From a checkpoint of a small mixture-of-experts model trained on Wikipedia: 8 layers.
Below are experts of layer 3 (counted from 0) of a mixture-of-experts language model. Rows are named router (the router's row for the expert), gate (a neuron's input weights, with its number), up (a neuron's input weights, with its number), down (a neuron's output weights, with its number) and show model dimensions 0-159. Each number is 500 + 50 x the weight over its row's rms, rounded and kept within 0 to 999. Numbers have three digits each.
After each expert's rows: "comes before" lists some tokens at least twice as common just after its tokens as in all text; "comes after" lists some tokens at least twice as common just before its tokens as in all text. This comes from a sample of Wikipedia text that the model never trained on. Tokens count by the router's weight.

# expert 7
router:525515474461510520472429579488584458603437402461545514490566436523436468530446425587540507516471482574564497519419518491425469541507576510435512482529467505442516481467569431463500546510551475502535467503517565484527514477516474437499519475543475474500406554490501462583406442532486538549491506360569440589407450401507546579520514435476513519512445580547503445659570400490456502534498513399509538550516479509497480450522529450558578533532437482552553528505563509454573582479464422
gate0:451542455499513513445516540421538545434403586431445494421436489572497525581559386492500526545546451525550512481520572527497441465512546539587443514383541465498372471454522507386502475495509531467422522479477438443494565523502511539495482549589483490514515482507441488562502436554569466383480444533472534471501540443449572433399500429483484518548473516473580491495646505509552514463430466467573501522533408450451495549511576530527420453459523450460537542475466474507537422469425576
up0:502470496495537448455501515473617530525518518516422489437466489600514566559564484454494537569526432585464447421462618561551481466449509517514455480494583440505452495526560541491498573395441532452505498478514541456522494518384478470515516499620446526515460492466491450587505451555585467451460412546486545431501491494388522436376480462496492518499461505480516460527650504479564494415455495467617510509591533498519469505465483502469477429478438416531536582540442461576486431536429477
down0:494430526512535398558541516553482505460573498522495490451538483522469504503458475511580509462520486508540507506440430487442532491427518533511629510530490558450443355487513447388490486432586501503518513515458483457430424454402431488511437479498491506599418566472447486500571515405519482451558583452467561535481445482426468483543528522500425458487446500616424369499479422502488585456477577482451505466418518472540418436523588452494514600447513454510475512603490466535549539481532555
gate1:538490491588475520538529470483473501454455532463560460515576543515458528494446575551525539386534531511466499502465475426529592429486480461443544539464503454524556623445465496549372572481572502433507517457436488452544552478468448512425583552523516484501577467480487533600527482474467433483482533547660549480586434481571409602469615484395508581435540513498531501487481477442530504429491460500543505522527462406556495517597554488524520430558484507415478453515437580487527508470488460
up1:507495598506412516579550525549511460487564545370564511583455539454396511543556498484518522497449584451427514485501479556567452496504500486627478530511515508512511467465561402516497536494440447446537514571560509509534519421606453591507507545469510536508484570575464411410558501507449418460422481436446537526551518495623559492479481514428478372487498492563466534502487550514561441451528511412532534462611543503489475458506492398513519486515537433450499490439505556572554467559437505
down1:554591567478476542498444429463500457533425533537500491408460498516455410442547509502519441495566529452419533517515477570528531489458479503371438438435443505514517620533611518465504447533460523461455551562594457540556440570434524478499512413579522547493590482478506465549459463501544626535491475495520432523526547480509566574454541475544476445401504510488481539464441489550503409505454453508530479421509522462458577516628536451495465630519541541514468482408528578491528522506410520
gate2:556501487469492485535554445532512464362523528487539433596589587482452515478454467591525555448453511501525538554523481486431365499507444451486482539522476504387481473475575483407554512421424501547497489505492389491537535469541527498449560585534508456512503514503467505533457450540477562555450444521512473430453551574629482503525457465517454513534598432576542507566513565424568483430523580477505568490443471546552583548448521541569520469509561450469368501488455428496487519475590469
up2:414412438535461472596484556512542581574488450499411464501421473429419440563598522514511475562526482575587487474446458528467636579545531516473446453495512543506475503533498564544445449485541479492467515569562542432448492457475465481421512541478503594548536543504572459513507559522488404545550564548546500460506531478446468524452513550517516495434541520501564448497531498635433501529463516476485510515522531490437519560649529479449519520504490501529607501449439451489503428589525641
down2:566498459471485456484543513444490529489527398517449525443487544577532497511507451497478501444514434518510577554520397516518396507444538504544520419507507452534432472512416479498499514505471559501470438475434464380526471508515464491448448425465521574540465373449519506508426504472578482520555473482537519468566370508547564557502522536515470418527610460449544487541506462547601485404532454374420436454472487433459475414419485583415460528460556481504496418501497558397555519478541424
comes before: " ", "1", "2", "0", "6", "3"
comes after: "5", "6", "3", "4", "0", "7"

# expert 22
router:556548481435457553552502496544528466486486494471563494517495461451452422541451459527552481517433572523610518475493438527527477584461615422489468553534561482441529380543478429554552487417558429569533420520492534564447564373556555534472450453512591553589426436516457469519560525661563535381503466514407502533486521501468544458540489451488456484517574423524518551505520550430488558457576510505491550522484503481467411505449492506523508460438465508454449523579536548481458517493471437
gate0:478473556508547489509487541509437546539466476531520456452470487467534480502488546517499441476469517523596590432526494474467447492528540530485485525504447449557490388520504483491460435475487506379443449497509511493480464437562468498585475536455463483497545574548518443541641467380487275557499482416552483485481451519534546518497456468478489429526512457537551622491440533539441519461427505459474428472474413526513472594395527483421483447521518485430536598492526531471598410462463554
up0:491551518508515465446457539513526472484513520560504383527581465537473475551508519462425517389485415468526506486496391463604490545474503633517487516529476514495587375503416494444445478432539486504466433451559588458529526489460542432503627461471487487588573505535547518475523484525448445481614540498558461585462476455527442534506488464471540438499506563478434558505519524458429552504403487495594442485520450606449506445519586446493600469459415491477486550475600503511504498520417538
down0:508539521528527496536557562489539530575503474411583502516475484417450460442555401550512566588458486569471538501502555377472580489525586500549464536462497445495443530497485522527622620503533535577511541570553495520447565495462544517423541517497449456429498459430517460518446508525531598516513571565462522536507515525530603447469599531514487491535463521447497413489524513382503429495584547461627460517396594514449492511481494500474535455501555549487471423488533495574537464414495418
gate1:457496457509511578502471502458399562488538528444529589508436506477539409450496517536425552440564477564479603469499529516505655550446506510459498495453498517454601463531418522497453475499479567493497461567432467488441463402468507474566520550557446438462472547450559530556497444431656501527530482492473503494501394553448433416476457483530417487435606458533553483483549494484534416565560563513481594546455437500476412458533460567504475543499491408494529409501526464554441484525518511
up1:481487533514539401433567456534545469553476488495487513515539523498467472533591473542362468470405515528537628581536514457487432493485504612474523478547501469520460474487428509545429507459419474521453592542539450634502499479399475421572508511461404562455483444557613447433432542475483543565536549503574506418520459469472471603407530467524451493550506420514515514462535479528478502380474504449503541501513514512480556449459556565492488488506544583516450575518495546540534560461425568
down1:496492487426525483509559461514477433551394488465524463483569465558457376490459542510505505485385446553539460547418500442517446504533567604410524451588474438493529535466461456504517532499535516455469521518467571525470468487519539430585517445532431603435457426544522450416506519504437499529448533491464497415473561459540557505406542462487443484568409497438584522533627488529443527490479488425467559477585475550467543527491492458452466512554518546403453574546497585515630539530439540
gate2:546496528464461511588432490452471524471536438435493542466535493492451527427570493520520567421538551462554571444528500551460538482477541585655533536503491533478422457557445446444507459515509525499475442513486530508452565507493621360454567466532485528459460521606553535469510557398475465592542410562477498422502495489570506509531554409452499522565458407433573542429533520410529500473565524547473557572507492476460552484529446530483421523500572532440470473499467525583605543426473499
up2:488521472550521595442533513501485601555498517514481483468459491448421416494461550464443520484513510420533486482458490462541609446556586546518482507517543506457411451520449551477532447541458493504476411494492480503438507514631539494429464477578545531432609514394563472538494417488611583546453479507453535553508433562584530481440437513489512436583556517475544569429440538487496420486531452518470458543532482484508468570461561534482491373480567545544356596567449512491524511461493518
down2:438551571511445439467449502516517522606512589506464527438513471510522554526513524546557501567384490481520537467451517502487489532474485409422575554533547390531517546485544570418505523516416507529564558505579523505486483513533518509522562545544546494513580445463535541563442492639390523403489467439495509505420620525437475498517500486515505524481523568588424479545484375519440505495459510526591425487451575461500520428474441492420516520389545551429540570539507515437445461566487516
comes before: " ", " —", " +", " \"", " −", " L"
comes after: ")", "0", "3", "4", "5", "6"

# expert 6
router:517538424494425451454440555482560450474541414529437548600616501569504536477464471526539562548505476569520492552464443514428391550529530547443525514515524439353487481482525529427494560492424537456522519496520565520499376491524513448495550537455553599575529503526508495449439444591500562497520543479549494514514468647525515413477490531493468501545497457549463453456472468507501533574510572530501378498473400478530492541522397445518531552565554535445531526507554631532480429503510507
gate0:468495527449569474443496571462548526512507535546329478470506592496490512541454438527488481479587429470588422510502476508430454428545567483526434467473499482484436534490461530515507394549566431535556562559540569426432403552484547490477519482465490468412534527511438474472453492389546469567440475495512507507531546445516512515477430486393366536427553484436407539428499448525479438507445474503484498467527455528498512519564557506456419515485556436490557499595450545473397483423557446
up0:432399503479508509487486512498412587627439448578477498477517437495519537553405431439545519474521457463508438542528575524461417450568535505500536519462462490451499480590499516458502513557474491584536607446513488484460522541493474444460512539603524470441505533466486403509438479424583547569493546419500480445476539518481507511457453537476390520530558357536396403455547473584489480376502538528583501625548496508559539498554494462488504562532501456461517501547484417506520561501450511
down0:621470513617546532491536533535519477485475502475559579557482527504466439438542474503501410556479545530610576466436614504437515500480568469439580566491461479528458571453404488451493448638521481482432579500455503526428496511519451553617503454463508473580447524535501523533463504461457482375577555623524489558457446505429505466509524495528613509552494531520500504494435516465540560556495492533511513483508537497517501543401437489498455411439448523382421461510519543517537464505552521
gate1:503510593417623518467528514485561502432538504470601532534440529478389609559527428536546442513584487479480592561528505504579534424417570446452535499423478504550473487529518428587484429491461432573467428505465483502440545478418497514439524491582502482497486483502441491482473503542512511570464515536521514498510496554538585447474601524573432544455467505432473479467506478437530500546634464517539526587514390508420390469483526507497413602476509574542490507532509509535542476545516581
up1:380479532506527440489443555562430467525395457439441583468517489522537586546525560529500516461524510531526458447483398448532475512423439520532510476433426572465466476476557498574506470496489514550481487537537570567444493417486387448524452436546503410478541509447474626511457492559552532553383562583442444505509541515480630462481502405472422570482500483487528500494495509530510562510531452522429518462543383537440514476529466559459405405534508471533504485497540480518541555583502590
down1:492556524509524568527566551503460570508479409575500556567493491482563430467496472460546547372445564447489409516476529548512529579504490514543393442380483560475503506453433561483502487445481528499466421514512464479513539398567494490519578484519451498540570564445534558452498470448429503483493445490501499545496561475564529564504443550536425443535589527621513497476429415468540490597419503614443486511519565425550539544546469466479497518500514402597480512558498450545423499411424501
gate2:495555506559492477535374421510494521568513470508437503555370482578466579502523465501473493378548411419482474507563553510500549460559569433445503506519495564443397585585539446479524505518497471506518512530540568411499453540453467541567529519456469511503469455513516507588556448478519511450549452505547449523428512562507476481485396411494490444319459524536488428496521459527414522458426498460460551503489573543512548467584533507505497441464448397527489483545502529449432580547499425
up2:538514438587546470456437553524546547547450515539467524512452543559527527507563547482366594466482499628546503461488438473522468491557632482433544473600482583481502532526511441481532479527468460576518564519531545510517459441524443471502463472499505475392589489459475587556548544472499443519502461461448493454464479588405485470572469500597454508483566504457490475520508426541474564545438572442586442470424488518463499496542633423488546485493497402530493510430539486482384412517488463
down2:519556527491519563488568545541565541607441603566566438419541541424472456571473463493438513489557534454442470481591462517432489520530522460515565469619540464458556533499535512461517533486489512500457489442541448547469483426555539481480542402549459508510461581452442590470506560557462551460503415507433479463546509498439519439518481476525500446581555479440455523504530516477508472547478585387542420475540487506569528566401584481413497503423503593430512415531411527539524386450543534
comes before: "–", " |", ",", "5", "4", "8"
comes after: "0", "9", "8", "1", "2", "7"

# expert 0
router:499515602545529462550483462496522484546513463541425546546520426483499542481426447539481419543497460493514484460497500570457539540504524560508479541497487479462414453645498484417547485466508484501514472529488567549542485491469434478492470459471507537449405584430525474565516507532515508559528563548473510567528481542543476494479504553523615535593395537470500410548498446525391484422554602591557541627500493601520540430570491525531479544481521560507463454547538521537534454452476300
gate0:475428494475480488530396514456403558514496531460543462423520527529466453410485495547464527467538458473520509515525510467547525465460549468577500485570494432535544490603479441476580532514442544499465446501515445490476592536507527499538468568429540506486467519538547496545500453499454389495448609399470380527424444504504483451472459470564506575491452504514612400506414635494481547495507523488534453487542511405529595464492524578506413486503595507458452455504363479544562387540525538
up0:460421490457509460579516496484475529547433451474460565593435494463430438549393487468548567459577501538528482447489428430463493519369362402425459543522507475491511464442534421495504407483426469505537516430509521458569527456387524499566526564536554557475474503560603461471567504458518501504508527486501531545496425519598541508435450439570380450488537444566571530480434541578465477497519518526553490499505537509483506470482525511519517501523579527584455560562510543490499375511582504
down0:469562454464538463562570516478414492561492468526425470445510526473431400591449501519513493469452543499517443483484465380464472508492547563558425552471513511541468445437451593491489501435497507487536599583599481443500511507533433463430493499454579457414486489497516514477479569413443515504461536523438551459502558507575560556466532547485449515531464492357479455491516409472541503517595517505457424528528497604398509499429482431606487482526515619422447489547560398484490488550451533
gate1:393472526504532471567518508459527541514409554522513613574567399551534513574461459537485548540492489453473456532586589462539469466509563519498471461453497402475533471446529430501459491523484453471483506442483533600435466398494548443411480470430423520400519530524461518571435558405568495504520480468533513599494565545514516585509367490486429482549535447423497488446494597508472506482444544507480486426467522537427503436469490467498506420551456579388566487442430551463488494554530540
up1:470469545451512440466521517445594500388486551462569522488524397407436522509439461417572575430478568492573494525591484370551570486456570552535539529504551462503514515420509536489523556473496435556528556482538500613481444534477452459523520430441449476565513468500357547513483485514498572476460523469504432455528542583439488567528462529513511437567452394492546534488491570558490536426475461512633533436511442542430521499453443496432559529536437528503499459482567458474461467435462517
down1:492508558538621453457554544513485460470492433571523492490496557381452439515457610416453519501497417563507573533554462572527638426441531537441492479597496525501584494566529554496456492454520477497517588519478486467565469575549512559576495619464532519607514445513491518417586439480477521488544495431524458400456503462469537456557545470452519484507508520531447490523507511394485502416602504516509482547561452466531457527545449497441494541443488435543528427381546509512463488421505537
gate2:509540416561475481488517567418449467550511547475581568509524492422532461464550474482509563536516585509470486523525577560565493468484524502557497419467497585443510523542515530440462488500411426469548518521522656492502571582514463489510420493467495420522444473453595380430507467527519484537514485513495574500405463583444409401583472442499499505519467433478568519502555499484472532510568480490447527400571536549436498566551456531462532490489369454510507547625443432508498443523575509
up2:541563506529499523438436477520509510488521497440565418467502499473437383475613525584521484423508579517445487380427528532423442543618463541526559505553488552415457572562446457593510518488506442539544492524461408409458444483446508576498515414549493559500422513495569484428542523506481540459437429519461533463595488499439399501539444518486577536455613499444515602460454479458464530517553450525494534491530518480511419567460506506493487449483549584428514514520513483450595524465564524
down2:497426492526406458541477525463450530563501475465433439406486465543467417503513559524512484509533461399556390464465485564556479516410435542416449501484452562382506558486476673504418491518495473465458551587482535497533490521448515462531517468411531493536558539520485410485552527529448543491462519572467504485541503498447540476525506491428566412544465492475517489474515409526441405558579502508574547509459509474463535549414455542524534540526542475519510575576495422589542456491614392
comes before: "1", "2", "3", "0", "9", "4"
comes after: " |", "|", ":", "–", " ", " in"

# expert 18
router:479409445516513486466452486475613495487574481587495454497382544479555513544470491474505397567489372473530495467501508502522473412455537541530502465523478502532441443506472540493554525529450462551524561562471475551534546483461496473565580515412499482525482499590476560467500449509517483422595543473542555558580501427472469608371510484528554504578552498605541510504505367495491447505511661477537567510448566491543503458494535378518577509522514542497560459477587565486548479480478467
gate0:464415508465483470569430433558462479506553471474555456510479418426594397472539540553432420551473539475560479511498500499529475531437492543535493519548486504577542563408514471457498435444484479491525475550532400482505590429480491526518537492438437440483512475549450546542374508502518494503487447499547442435525486575591499506605516494465452487446460531544590525486428543417433513527470501473541521512531559505472516671501460535582486590534466455583505524553502419419495588469524371
up0:464472448510403640539456503491529495465470461517492499498467571517486422510534494535492460431479532485427452471406533480514592544425406505467382529516470532573429444440498522495473375489557534454522506517535450436505555425485533504490579440575471533423523502476496504467474504495534485482560494542478462566512510462470557458519509522502542459433564464548524536562498493371553512487430426427546499457506501590560588446471397540548479532422419433408503598535520395408517525522465423
down0:513488499529478543501568554473573626487603501438518477466534523521548547511470530595490491523524533457547615548549522468415459461513482516528484545500540586530501479462529506561576410483580410446500477614577583532455490570458531478428494499512476482588505411512404439568516495404450502499399519537560470465522439439524498597421490430541492470505469484467484494489526499510492512332509542460559492575494467493493437448496492397518552521487534607550461478410520525498438550551463449
gate1:484588546405521504523436515523459563509520468534615464489505603501568536468501455475579560580553524527461533523355524562393490528482472559431457474490535549525502438519556510495499512459617486497578591413426550475467488503539434532449506557527426503518566479546532490537459527556546477485511481500470523449480537450427471453514535501516490599664530454486504525478417559487583559555567553541497494466490534458581556587488514513460527400454490469503501504467368444556542506493569525
up1:408508495494533554578440468481443466469554438507494476467514428503446521514432440459456532366441497571470407517427480557488458461532495473539523435586538591509512520468485489579457425438501379462533491386480456549491491446543417562461550504530431452549547555439498546493453454501466450560559515458448554550480574498440618459420481528538572469528519552535518450500533509568521473497497559539476509495544515534534488491459509496563472468532484582503440636388516510648509496429543522
down1:528450481484527450472441435454511427544540495486604515518459502447518505546547461514502502515482481555574588481452492512558477457567465539445492432455569525540469434370418495431551417431453409384483494506519484533524523497473379534539449531468448468518508610549508506436569492444443501519459521568506485415497471479466499401563600545529539489543476546529615484416452627501520547501561515538443534578439551507516558477565485525579512384526442494566521557490471522540535539469579531
gate2:462421574477554478529486593531565571407483523570569522558436467507583576506501508518485510452460444439548358505533446414588458486505438409472540441421522473520523488563518511553594437482450526472397502508487440573516537455516451407583552481473439546412410568406493509523508462521544529424459471515571550528532470577554508508413511443466482483395482495590538585501523565516522482486563517535537525524407514531555544510415555511490542507449561487460523514480427513523544473536470509
up2:476443553465496551400477537469512523490540443495465551452529475505492532440515405472468507524455544517459528491518451569502462436483618487483425556476420431470446497427484557502456499505502487491409493508499465482480496560550514543452433469408544522565526505574401523481524556452501391531433466616511478378408475464568393509487485488482488487523460596513483493518490476503510524531441473421457543497467441428433488493614459405499448486511561583451471426433527574412388605473447446
down2:472514481391524479567563505482515437482465587520585508503485485541525466513450461492552457476628502472600444477615563427446468474595434551585559482515420583525505510526499438516509515524534521477453558515387471520484460508508486492552447445544454533485465505495571466562426473360422486449515398424562505491495426528516519418530463453439498480478604438456461509481525496465435512441434419404560478486475398453503420456512551470548486537485522592594517517528480507508577480513458482
comes before: " the", " was", " a", " is", " also", " first"
comes after: ".", ".\n\n", ",", " that", " and", " It"

# expert 21
router:452526483468453434521550404390483414564532413518435452547397523435469419459524564482530460426511448488494548517501414424516483465533504394512600562557503425440418457529508482421599526460539518527585497490537513555526461470530485514406448439453547532492494463506544514455523545512549505472388518422479457431531517502501509510449552422531484477474430509552548444424580558509474439483558489552510490455571479517475571384580533453467443416502487502551470541515472420432478456546412471
gate0:486537446462448574467458479584560488435453510488434514438561444514526519445471551483487425499652556559528482523556459500548525406545496441537493515534501520555558536487483513532509588495587491540437515442546456479517601548526537500523490538463459479443439427514506472479441511536340557602468541487527551497598554504451470486490509529516509479413489510539538522457545515459457521465517584538515524443566423431518542559555517400333598512450450533509511617488463477509516515437566454
up0:575517506550488452502444418449516454524426440486469466444601514509485488504467505475526496553562465426546373488519515469555522547535533420542486513462479403546473521510626447503418484541475580562616513505514416455494459455342503431564585474506564520524542494500495474452506498603470582516563446480532545503453525445466528554574469412571479445597446555566518555536483432389534503515514498503537531491538542489548492552498487444539564534419426479491527561425439442555519476442468501
down0:506594464489454501507490536496498499405399472475533532404525535490499405505476515524528449437476589464491483521531466548560441523434472515444416477400519526498502511452511507472509462377441561522473500526461537504447556595481547463449539453507515567428484429525517391452600432538472548638414564519517453584487430591503509581509501415481494468434530590577434442549534500461514566489523425547563463453545522455481506553608502457550478460472484501484465561475480458495553589556452570
gate1:480451505515601606509504385576461499483545548536593486520478431541454436582525448422524441519490499438466535452534521483560521384429437481464542398472485539514516535550446508512510434429443543541452445411502505466613449573524477484532530406431572456473501498469545495441462494611499521540490612535482494512513498464489605526448450476433416456599394493455548539537590546535449441570461520488457482425496564546476558477468489518476480449498527503517442446405517448487541524525519487
up1:495542525579560541505396582537483492586554485481495532427461492519568452437522597481470620450507543418470453494546475554431550535558589468443470494456341496536466505474508454505523536572516496415500430491580484574489489531530519486388469481491510430472529511528490486420434563549523497499523471543528516600515535494475382518464555531473477509449484501492422486523483583470514538509492497633479379429529501470393418513523459516515424556530578430531555530447553481506572507482436534
down1:441371561458530465467464424589423552524578499463559523489404497523502501528539434515547450566446452453504461531520520563528490462487501498448551567517529520476518447537490561462496453496543534494384512499616524422529480471476440541461554466561520357525477541599511473463508478484475554472505634591536562553443556524471519547489549530541442511571444545478590436426594534512456467519495509529517434426466507459453394493456441494534564486479477500459491561474529427451511388605505465
gate2:509528509482532497536594521413461430459588445492483530472516488516502511609525546536547455444546548563523476519450472440522469518390444533479527489519392577563440522483488431510542579542464520518407484509551530493477574461606476561552477491542510533539448591499535509482529519466436450547561559453541577485363530494545406595512559636485465542636466526549569503527550478483473534610517558556497551403519474516524524532540491532557495472575500483497501480480519503436499504360473513
up2:404527489511426542502502421529542487464437559487526474471524582589555516489562522462466460572393479510542456451596558556555487491582519455538573491414507510511458503620422541508471521486485506576555506465377503490513464515492554505432479569397483386398580426488510516512424520468507548520520498487552454518505509468388543409517453486495577509458527521491475485471483495453381458485600441473513446551517479459477489457514479585557492528428493490538577533465531458438446557639531476
down2:523504517471500464500404530504499474501621550538521515534435474402503538514487509426464528425589549546472530444440573468513456510492502401525427395526495444379564501524527522497510475460491490528592531602497476396511508474509439460516516439476477497424510588522562537493432611390504486439568478441415523458506551471615473485620454480440468525529528461546456450583472471475543481520490502548386448432517477484472456504528509459494526551593472410458531575515475489563418570524532531
comes before: " ", " Party", " Year", " Total", " Best", " United"
comes after: " |\n", " of", "\n", " in", " at", " for"

# expert 5
router:530553500526512497458498512468541519402462480496517560545549417464566560647463485588564474596484421468488504447512524511541489518450451569493534485543438530434340487554451465482484372440493501431531480488507451476573481452476457515509510522518512468565434460445437465512621482532487448565488616533531545472456476512561572436559512584444473472540557462497483526492431470552476529512543583507530542469496546504475569506447477477518548543566432539365504436383545496568552443442506483
gate0:481461544430465515507525476528463574500513495598470437476482586499464538629465514456523567473437481489422475497500511461591555549499635474522488434572454503624427423571534574535505510528490480417487580497524521531546551537542561527549523440528530411520486487469476438447496498494466504528526534456491542421452516513410449582517573480485502397510533525451390531490607536541510452478521482540499411584516526514513519484554584626486532496481465496482571579569559540363536517476467469
up0:525507558483497519563555385407561418518515520513494528569461444499457506490490477465468498470495548505405532508473593544413446539455447439476459526515537399401562451488394490507440551569512456494611400508454553431417462543492525538458529500512592545454388489509441487438544500504498501497411512441488498428547452532509462518445442592531453533397476462560574476599439465491484481507464463398441485470539580499525545499570536411538481507578553484456515459445481473564519579521443516
down0:461514517405577557471480460436575418399572442491438424512470557506489450470518498527632493448540488557496515520584500431519432525496429488527397507442485515515544405527454492456492452515474553561506535414507540529445534498470521463511544556518500445646479549491462500450609492507529478528519549516564493519504478580398455467563497407504398495602487513466481485548435467528492430491510494475494476564434581473458492382504548611483551516571499471522520502452439497396494540482541596
gate1:449538515538507597505546478464412441517521511442511463530379541431542488471473537546487475578530508564492436500509480453516505448434513456575469411499518466487604472497400488397446596527549550473594502518508477493550515546540494500521570512440535570444651511533490446486554508502553529530526599438524547535413482515451499533528448500520463550492566509524522535581505522550572465483447549564520468421403489537458364579536551533490531401560501489571445449538504516420458593444527451
up1:479498490461475477517486555439592458511403509448415460507429524539507617554491583474518523471350549468443495486437590529511472426520495479507524498518542498475513542468487387505546537448561552498557514469517496454422491520544485485512528345477463442603459490509503516587440504513476523401523587559593584475529492519515456433470476590498477580488563434526492544485564452475380438536486466573431499454465495429509533490469565523566502521541492489568377504469483523484538462486396553
down1:575414563440525506505546484538469451544590541422531580478437477531611491501492535545527452513474498483561605520424482453383511549497593488569578578507536551453520439533528535434541402480502578401471512511444544519501479466475485517467534496398433540422486475464453506463541493486470514457437560519588523391507456498419504518425512523554517491437527447440530595491483554446588545518513520559531441432498527568531442564541520546408504546553531511558540516604532508588485526405495527
gate2:549488501486453515544523580518467405585517541513484542481440458490528537433513432479497514479485492472561504528496486438548478449589556500511530538500456534521523474462525417562513540458489563512557511450409585453514467542398480469500498428550483543427468443529501488441536498538509480436513558473540466453447542574556532521452496368460556416449607509549458468495503531601452490481382403484515406505459431382546636497471421492372550555571514566452555482506503539483612471482495497
up2:544437564435390412618525504482528564500540539520478576479515477597543497578471446533460463566488464514551468537520517491429477442465531402461506490487454546507444510503574484518495514476471410443424494552476386507541484468568481513529487560494424533480502474530613482410416452381498576453456473483512552485487480502636529521469487495513502464500482543540503513481509494437486511491412520498524441574542511519543549497592462579404601485477496614499500609519411546495618503455530461
down2:445474431504540482495534519558523567552475495496560448552536571491521457491493556481446404531482485559589508472488494570450505469454470450538520527572475597517485443524654511575538501387477527542581497543472495439535492539585522508470483423455544578515405523438527497465560545548516557486475519501533409501498464407532541435536648512496529488556512387489554526466437489539545439441431441475465508399512505522517509543524518513496397590502588518571440569367540515493467497545444467
comes before: " of", "ing", "ed", "s", " to", " in"
comes after: " the", " a", " his", "'s", " re", " and"

# expert 20
router:460500605531482546510411444527563454499556445572429533551480544525498476445425491521445436604487484489513533516428481610432477503482484552499549553613495500422503393571502435491490503531504515502482538513428534453560497524535416478517527427491494502495375530477497462505497524543496533556501544501463496542532536484535549519484499523509446557615500532529476456532566322474422517480567578556525541560503438545500500485531562438525436468449443631398427458577519557482503515435527402
gate0:516467463447439491502488479552455495461532553470572558527442511466529501488549556469550501486510545499592451540466518460534469477532501494467549423575543509519464501504498566470522526453489542538533473503627512602496475541583487507568474481442457469420616496468543470520543423434463450452496486455547505367485578516496547526510451409370464418483512472494441526430516493487556567556424485467478541424429494372450490523563502418517571498522523514581538474647560573426405498432468577
up0:449543467521552434552434577438565493485558522480417444495524461586453525558453477540402518524512501516511509459532555454528538501522501473483418555531434440423501420540540421522479432592572445582510497493523455376416563483551458428466551491540584475492560481531440514474419494572517467528439484540542513555496394564551445474489472524600465532544454452515516539621513488552517497468531469537457471548511483626552535432520617520525490516599474458487498460509528482513487433612555424
down0:548475477505439431430539472499427496458443521464567547413494504572534462444494472525523493486423516508440454513470560515503475622487436445484478526521430437483514490382487604434492520358491570498435523487560497518465468434526561516523494387527488488491457493570555557551557467521455562545475520578469444484508563496470535508429524560411457438509506449549462483484607560523550457469415405504532458500497490556545532506561430576495479581399420443548504515554413617496481480418525452
gate1:522520481524511507509518450491546405433506560482455583526518443566497504478521501554499541515459615533525488521494459536483574606646561400509433498440530496523529594459514481544474450527494537538570648600518551614519514475506546353519573577461530443506566464475443519495489481540487490489431557434474431484460511504528601564481500464448554579455553491403459486431512500491448552522529465408475505492546529496459547500557474503517473472594476618508527435496463546448486551567498472
up1:463492502497520499418529436505531441420503524461592560548521580444459463499400488514486644483518568478544511510481376488508641482515508500485521532455563500504509529547546501533537491517421511522476540486520466543526533424569438494518457593480544505515580475526522568496424617432444535511539586541547577528375487478523526508492553396521502528524514543511583494463511401545423536613469522452520514530496479520512446399485424583547524493512471600578490491486403593529497472524549466
down1:584494511512437588471513513529471585516557413539485463460466547450543525435504478373573540566432579523457420490498509450454545493519541443546500465554584564491378526458534463500434603582485556408507452537501542398456567500539510495556483486423478476446496543560435507588493487445465494412623480509562493521524519461457473478484455560461543565573507491434436468527503568482472494520535470567516460465427502523535537403524415499524564555485471594527508549530463477461549553611502423
gate2:485514447479532571552536522438442581430469464567483472461503522556497538536427494486500451481476582569432411632485512405538503494575570521504517511534458546454495500554519521451495440516468481444512548492570482448559363511554506445553555503463573458377500501561412456478513454456495515492557544480450403439561471506513489515477558582466443367497518446520499456567574525577519506513491508438451414479500462486535453434615485489455617522495501385492571476456518455504428490571543501
up2:455479430494486495497479519566457559506582348515474467477447464543412544562446419381510472465527536487439433512606432509522490476619491484553504497515523535408430424475512540485533489444532454550425507394490568513495461486497435514607559516604497414440549531460519513507527475463482418527579574531589541510458489472496524506450546483497528424588490444509548455446564572552524501493407480484468496486525535484497462493482461445605512454555548428593446542535443490460493520572587485
down2:493461499496534511440528497343466602553485468511599515427556440519514455421473453493515631476531490450480479514487515464503465454534406560551367492526410504393460490502560423504539562472554467472531528544559499532526535537511482490519563464445477426514474576449462500478534482471493435495471540536436412432495552442502537586450442481563533584559546512549505476423551542526520466437454612538468556496593567516514451412468480431472537470450499467456512552563569528437518444502610516
comes before: "9", "0", "1", "8", "2", "7"
comes after: " ", "1", "2", " (", "born", "'\n"